Below are experts of layer 5 (counted from 0) of a mixture-of-experts language model. Rows are named router (the router's row for the expert), down (a neuron's output weights, with its number) and show model dimensions 128-255. Each number is 500 + 50 x the weight over its row's rms, rounded and kept within 0 to 999. Numbers have three digits each.
Before each expert's rows: a language model's description of what the expert responds to. This comes from a sample of Wikipedia text that the model never trained on.

# expert 24
What it handles: Prepositions and words opening a time phrase before dates, months or periods, e.g. In, until, since, early, during, in May 2008.
router:463569482593487566439404423583431536517512508442512491519510622512449482524616492440482551450465518406515478679486488510430425454445460554576429495458502510480541543500475494464386527518382482510480490490551514545538532516468540556511537506495476419606492496445488494447428474495541509550507423465375563484536504443494525424607464515503361502551502452510522552542494403438518518524414
down0:516524471450504690510485544434491481472394468497414494512514407451445413488435496535583460552519470507468501400500546553540541507458492511432427507596484562448438424438502453497525493509554484459511518504507469528394549506494522453420517464608527465588499507526465458445563506509477456570527602378588489486547510423468471573506475497546577472413485515460541558470558513558538462484513
down1:540552431637475545538537512519482468443421458418587485555442545520501581520548452574477507586575607409512486550495549526546402491562525538420379578535529512550499380518522503397536450481503511477517455496517465549489479478520510513514549578466493457561513538473491552488501606559535467562521461512512571548498391491504561589509463469472567537480544543511464553472411438517439489552485

# expert 56
What it handles: Head nouns naming institutions, systems or groups, often ending a noun phrase, such as organization, system, network, station, committee.
router:427381536567458554376513430542501553480539407483550554561531515578501552527545534516488570537369514350474473486466468499453452481422510579638397467488490503527543469545439528510434482528406452484482512438440420507490557498608522522482459502424401478540535443427365463474443463522564523444459554519505613493514506451531509472549543533529387530485547495412545493488639497555545569515471
down0:528444469437433504522491508425505480457490482523537534430513398511525554453452484520539461475452588531438622462580555441551547463487505548448596472451547540501541448518489511535505496435417549450431471526478444441537532555416475575467519570541462456451524538476531449491435459517456412391474481532456457585557503483403442423515449478556454543499556496537575486488519590518423491537557
down1:431530535364516507426521482476494453527557547425509423600500405580447422451444409478461461531446470419500502422386459493376547505456520468557428554401503491591484470495517461473472537596512487510466497480460498506508551525472538505477504497524403451560479498505519444475546403551563602427507521534604470487519499527474556554505521431473479561503463522516434471492490502438461451568550

# expert 46
What it handles: Dash bullets starting list lines, pipes starting table rows, and heading equals signs; also the piece "ec" in anecdote.
router:417458516523533602509522479560454517515529426422517518495654653519402499450515503519529553503465562462536539474435539495495458450477472485598372473486495581485496569434506411481471535506446500495544449450467467517519526472523523472414504522421508493568465483527387491496417502420491540478432469590498510468569566512482556547570489538445361408412508430493557556569620480508565503459481
down0:570529545493495592503643450467461462473559475515456528510594427528546537533542480548447528509500592528486428516508542446534611484497529529522568483456493526562389554433526508476500480543558521505511487467547496550557553481480450594472521432528466494551507466444554464575480607388549579475489517449496464452535525540566571506499464516497543363475529555555550495524646490458501528472529
down1:468543551497561525557480501565440531389544484488479572510577472531519576514613458481511462475435525527515542511489481525530568584470454512496530490442499511482611459532545513465502550447602520471503489530485475522582463497529443457471523470501525524444525513619476504530446542443425570571535508473469497482516489504470512584434454591472558504518592588548558460522496549579442415519432

# expert 63
What it handles: First pieces of athlete and team names in sports results tables, often eastern European, e.g. Vasil, Koitmäe, Toksport, Valcar.
router:443426587557477558495390445592351601475509498501531499503567568585467401460500534458514567524457449513497471501508461444440460470482624542579509544527470516495574454476549400534520422539420505540507493493470496512572487584459462514483520616417473462559430382467424483527486537413512540469409384591523521487523461485499508571523528442470497460488511508508484515525555424454530558584529
down8:512437532590486448439556481508443454430437481489497501534497383512501524502521514564484489550403579433442494354555434466501524416522467401541568547412473449525424524458513464545471522548476456520498560431538504525508555595599478448466461522532637436538615448503461528452463534470513419481533543465453534488509521506536530481523488476514608416547541420448423561484479447519500475427591
down9:477533543502471520546428585515523462455431563536469513510569501504509480506396595470444488517498376557524530534575467511547473386465505447425548514498520412455468519475406452465406510442528499434461592432481503476562509496485474458500464511467480523428466410484469435444506491515495456563448475497497498467589504581464446593495495451475609412343490383576498441454495475495516515556509

# expert 4
What it handles: Final pieces of Spanish, Portuguese, Latin or other foreign names and words before a space or parenthesis, such as -ão, -ón, -ius, José.
router:364404574584441567403459450443510468504564384484516526553555573543417476521515541514472528540427508405444550524473469476471499489447560443562417476528538512495570553481510418476381498524512509584492562491503500450486545512548526538572409516532493478526531482500417458522481484486598548587437499579508632496510493518588480524559529480498429440530478448422492465611545487575535510504423
down8:445453459439580423457404563481412427501494584482512462501537467519532505542550502391522494555520527498508529467544467513545554512460437504549457457578468471511516435543577452611491595541459589566479601475529448527521460489513445541442475435512535531433555469448536542445436454516498482524580590415552473596507498489536540471438525533478516518477488520586528473469559482517395508455542
down9:440494520537476445549437495469523514466432500513405488502463508469492520548367583450484453521454442526519601549465558521530503614499485440450416482431475564539529543507503433470494435451562430544491469494402521383501527490484440535562433526547585526492465464401470524564522519573561498473480533582478495541488606523509452418484525574563532354518472551448522537492525513483521479496533

# expert 0
What it handles: Line-initial list dashes and table pipes, plus heading equals signs and "of", "including" in family relations, e.g. "- Eagle Rock", "brother of".
router:432432494503463548453502392542490527486482427450617536537595559523429432440534518521505559531485516434521515529396573452496497536489535445589428530456445500496494577443553445504495503584520469538537492484430472539457541505523475500522546490497433425541454486502440476544465484505517565448423501556521530429552527527589577530669420504456375416510491452498532607580590477537505490510478
down0:423488554436463405502514466494529447551474547491506463528487527545534463506548553438531529617535477484434534511495564474392555431582528463496486604444500476510491498537523505504509536595491520547583546552580546548522517431518531529512480495482461477462598463430574449490482467574487474520458532489508537487458548498519389462520463541473577534562562460474547460496502425637451541561506
down1:527496422475588421496492454465489579456554483518542486456528615446357533587503464547529565599516563428558477451594462532560480434575476561546546604567496511490510581479520598477491594578555558544468500502484519507486517418531465511499494463494529512548534521517582550436479577482444495488634456523522540470554569543434481473444400512480427595494473539493453488544500503439483596450543

# expert 48
What it handles: Nouns like range, variety, number, type, forms after "a large" or "a limited" and before "of", plus commas and parentheses.
router:432470491522467532321466451479445545549585417517472501500583505625452464483509507486535579535471436454552496547515403504385491381476570509610418539496503537505551571472398523580453544510506489462496535494481470540541503531517527450455432484450486459487466451499443570498481490537539503435445482511412519445471555467544495520581530490490450537486554533425560502533601490528519559569475
down0:482410535540484493551465440562528486466605476418429621547443580462454555539450505500472460552472579512440506537511487500484468497493482513415469577593444404579451403498555506445553520470488565534517470480428518418464475557521444499529569495558538496425561470460408506476402534429396464448573451533492423534406566506527435463579456528519539416458448529414527571538433395507515430522543
down1:471468536534595481475460495491535454537437475498501481463544433463407503501448492506520482497462530574581450513543508451525412545460477506507534524562513393488544445480489526470497470440470423510428495462416581457509497544449537501538430548579394467506474425487496494526519390518475455495432511592428519606555563441506428553382557497484466411488533612508492446481577545478537512516454

# expert 20
What it handles: Number tokens in dates, ages, centuries and table figures, such as December 16, age 16, mid-19th, plus the before centuries.
router:437522478490481559465373420425471500499537461532532475616539530507484478486458492455575557444465406480508443598464421540416479501478457527537448508406453480502466559481470523487473515517385487563487497514555397477543532495468533484422454519482419469513471448448423512498350498467545463447505412465501568457520474502478515510709484424489412459473518529520552534487506399573512442502417
down0:432434541487440515428464493525482515485434520581480507567514494535452498460418517419462541440492405567431521441402463434531551540527509576454479506513516556367445516458458456518560487404457487507498570518489520506461513481366438531418468567634552481532480542425573537490560513402457472393538507476525455527488499491500585485489463505562541521557512430491535456437432550512526448516585
down1:428487423515470520416520486412500504395545465498573521504485543472523577504415643506564552530482527537451483498472498528458535553538446515455556472489531543513560596540502477426458521536502459579582484405579567460459492492454480493493451584492426595480431452544527435476591467439591555458486460511572522495509465532461496477450518454533450369558479503555467497497465453447432450484506

# expert 62
What it handles: Bullet dashes, pipes and line breaks opening infobox or table rows, plus field words like Occupation, Order, Class.
router:423505546531523473505434528473491607492545473431517554535566612514412473574549524427501484466494467527532555499457530529392509457463521523581431530476487626532473470490519513480520580495422512435514477445439439491539504558500452405425507578502481497559509431439541524494425442453512560461523399599449549476580440492624499513589473501472447457471587479475512459526474513492539600489509
down0:462491522509464509531498452468480588503523538495347579508405478561524532401481559499471458497545504519515535444541413505494489528508455535457537435475542444428488472508478499549470427411479552510516519498417490557465441537511494468499513570380465460567563535487457545472397548465571359564517528513517598593444486542566434454562465504469511500438470555563471521588472443449508467497536
down1:526484555424417595479459495510450501488469506566500489477502464431450418535488497530444470481579474468521462498575600529508378484487393472535406642487478367470433524495545473512413512470492540501518454434565417559491516520508482514457489456534460563539458455563447497508544530418443454529490513439551468513482459475575446575534458580485415395568519522559541507525438546567516552485579

# expert 51
What it handles: First pieces of words and names beginning with consonant clusters, such as St, Tr, Dr, Bl, Br, Gr, e.g. Brawl, drenched, contraception.
router:477498463607480529458499393531440561532657464449625541580551553454501457479549611527471524588536518440484497518508532435465450442493601487543512479545510492595540486510481414466517535551330502529562589407555474559489599541545523526491507625525506495632518480526482440550488478513556460484499499569424477451583446405640552490515459429532432455494589487481529520533524464471509549467489
down0:567510546558410516554495525430446444400528470508517429491479501418472437527468523430474446532523524555391484459570430511475478489487482492465532521387565467462494560524537605482497536602434486514423463470544507461380446587387401421509616479481492440502562454519509499523557465521508521450485498432555508523496513482477470478551508473458506485432411483518558499522441547514490504495610
down1:433460575531513525443511539470489488431535571557608551470482515465476561464517438518510444473473420480459503558444597524455503445443483498414540554432410452507446483493410481590550516473528490490536395563467515525617553591457488422453532594551409477465572507505472472477459539539485519426432530513523484458465525567552555374575447440580421425547488476563559458482354579596511491486407

# expert 23
What it handles: Word-ending pieces, mostly plural or inflectional suffixes before punctuation, such as es, ers, ings, ations, and whole plurals like years, services.
router:490466483519470567446500487483550529471477441435578524518551531470404511499522532486545534455500489471496516585502446518465469510388575509588435564430495575583572567525521513546482569528519453513489543366422497509480534652499502502439461557484443443478498442471466453500470485510455478459469405484437565474553472506528437510539543408559464423442504445507540568585577467501524506514476
down0:580364469504533534513396504524491524555574501397624555479509561433494531592437494512434522495552532498526520555617508507491494524557459507438496557487537488407530467449536530439541586566436480552468613466488538479416522537428507429502395497450478488454557535544430467611482375591551464496529421429535473472516462552520450546515457443488496467430511428598502511636506507524525556458536
down1:476452526443539453525454563416570514385438444540472480427399493461466491492499589552393464493585567489489473461487424524467429475478491501525504474435521480539543491508542557522545489553496518433448534453483459488493517530451392449436532547491540490449403541490562527483578517474521482530550531566558531472463493507422509509446480512487530548409495571598451451504497507463451467627505

# expert 28
What it handles: Counting words and small numbers before the counted noun or inside table cells, such as two goals, three Davis Cup ties, several, 4.
router:455495553570508572340382508535490534565540420497488475516575603580400452511532554409505516520430515507543472577452458520387470473429500526501380475490459584580561559514530486532455484496280539596546458450488462515481545480524529435544484492475496417525519506402469488503427460460542510437462448538520569475558464473588535514579476472542466388538474485535581492506501487463520465504500
down0:421426508574522484512503434551553488480539443583444588525588475469519476505516437519450517515485499462451448499497508486530561496543572462538588458460534529531525454606477478482520380530502433531609429506378497508480419567405573503529519455496530496528433432576475534416459506463434522414449527437517467403455564522390556465491537423474417432442534484508534512425455487499427597562500
down1:528490491513486425451487536507451457406460595489487540514441509448552434527432438502522551484528497527513534490465483508478406433497489592584536534482498432489552547570465491583505493456511534468477568529484545511534452537477485502474417436519479507527488408560501575521453482567396472535451512571457592531528503503454472618550461567457440514465506604458628520492493593502524473442554

# expert 49
What it handles: Plural nouns or their final -s/-es/-ers pieces, often after "two", "several", "other", e.g. members, groups, children.
router:416518482520499572390462460470470445499534389523586489541573546523458463502473531508535616473439481434472513548466432504513460461360533538607454516473531568566569547499522460534467525557513428497387566406461454590478564604582513540482390491467460391443502460523490483481419436505512495444490398478530531414532515476623470510558548487532456468475559420472580590533546489510510519573511
down0:452462542492372523400541534496487519516491441404445440481534504479486557461445529652508496437438551468501483486456562441442476533417516479388532525452511444469494425484407533559452466570459511473421482510516526537458543550531499508509551516597391577528516545447546446462479541469559431575495393514567530531454509473596488481477366651531462518431548464458524464411490429565444486527515
down1:476508427468392541448456516499529438470516495507509504495462443573465577443443504594415448507526477516468576549448441404441516578556567485416596559531491386531534564444441510464475426642393443468487503511466472451470505544533432455556471541502520574553465557469473557519522494490510440482639534556510501546515626392549479587494488488472535521521590516427531523487543497436512545474472

# expert 32
What it handles: Semicolons in racing results and award lists, plus ISBN and articles starting objects after verbs like won, received, released.
router:429513533498402518446440484569407543590482403485565495524541575578464500548463507484558538497483516470508471471396457468344503439493529488517406535509499504457478470431537532534493472570376515535512582453549493520522518492539563474495482557381498506527479342526446508497481487433457525514444366515412517396586501531590524530606494476492503419490470479466498515566538389569501531499539
down0:525468501518482500418581478527481464549533542437593487517524471543525524504558564587513496534610571520473511599605502464512588416555474479454477499436520487464607508481535611387503508529478447606517507367410606531477528500518499441466503563555472462600509443456542483570499461475509455384454415453540557428471453527524433410516503449496513540485496438597545534420466514463506435528462
down1:481517459489507527556474516498424494541447497499499523503499508492547445513450445449465479533519502550413535474441524472376419442461525474413558490538487506424543491467594478541506542418496416495501447528527476518530436671599553563501473469497430391495437434556486464490445640536485461523556506401462482451394496534474455449441509561554517504503471528425486453606500466436541460534576

# expert 54
What it handles: Word-final plural endings split from a stem, such as -ers, -ations, -ants, -ies, especially in team names and tables, e.g. Leop-ards.
router:357491470498470605485497421481502500497512396450551614532551538551399456439522518547523534499489526525422486524453422589453447381418560511564492501499550571561610581532531488557527494544430430556411534409486469501460560535545482483475404497434445376449498481505502497499460475432480498491465367506520557495579458507514479546603534486553447496493552496478558615546530413481472490508462
down0:540450458479491451558460566467601468547463549432492520525443506469497459458460498508441487409562548462489406597481530482501540393560486499579449479526499461454521594555400521566525538477593472526539545419457527468389487451566497566431438610426461476483491494549518509514477485493536498519459503577574478490565468545635447494427486555549430499481572455520413514531421526506533438570486
down1:516476502413425516552451441505458504468495508436394466492493499516411489516478423400546427449445550493452518411454463519472551496444574375545533430581496463400576492531476490601459527453476430516501448524470491446476546511521494457520537510558534514566402485466505507614517499504585590445523537504491423475526590447479611611451486446471562427527457433507439440422559506578463505454417

# expert 36
What it handles: Three-digit century prefix of years like 192, 199, 201 after "(" or "the", plus some word-initial stems such as ov in ovaries.
router:479488582478545537396495374522492496492438513450485531499572567552474505477466577466511553547524535430501427562548512489430462542476550475608426522555612574548518535494483450503398452509478496479502505477482396519590567547485462504583458526538502433570542468447507460437457530500487635529433472475484545524529493490557508545578473495518478481537433500528504506536557520494554495571423
down0:550628511470520430548549495458531436532405502439444487455530478525463553509481475492536543548465563562505527495573474485603518564523544519584518506488534465437538420556509335572521437445505515479530582608545444519516573558485526466518496458618480466513462508539504516423492500413479506545535536519531438466525468497479462559489478485516460489530485522469444537603529588547443452562499
down1:547463468539494492441508520477517484541559378444439543480451451387549525532441478499520599513514600516462426447510441629562524485431442409452560397603493503446506552510528491602589499464442467459425488573567492544482426553427491535512479440470464529531484466463542502511462399607455513432491503552518458552396440443447516578537377514464497500555474477375581429566558469440467505522530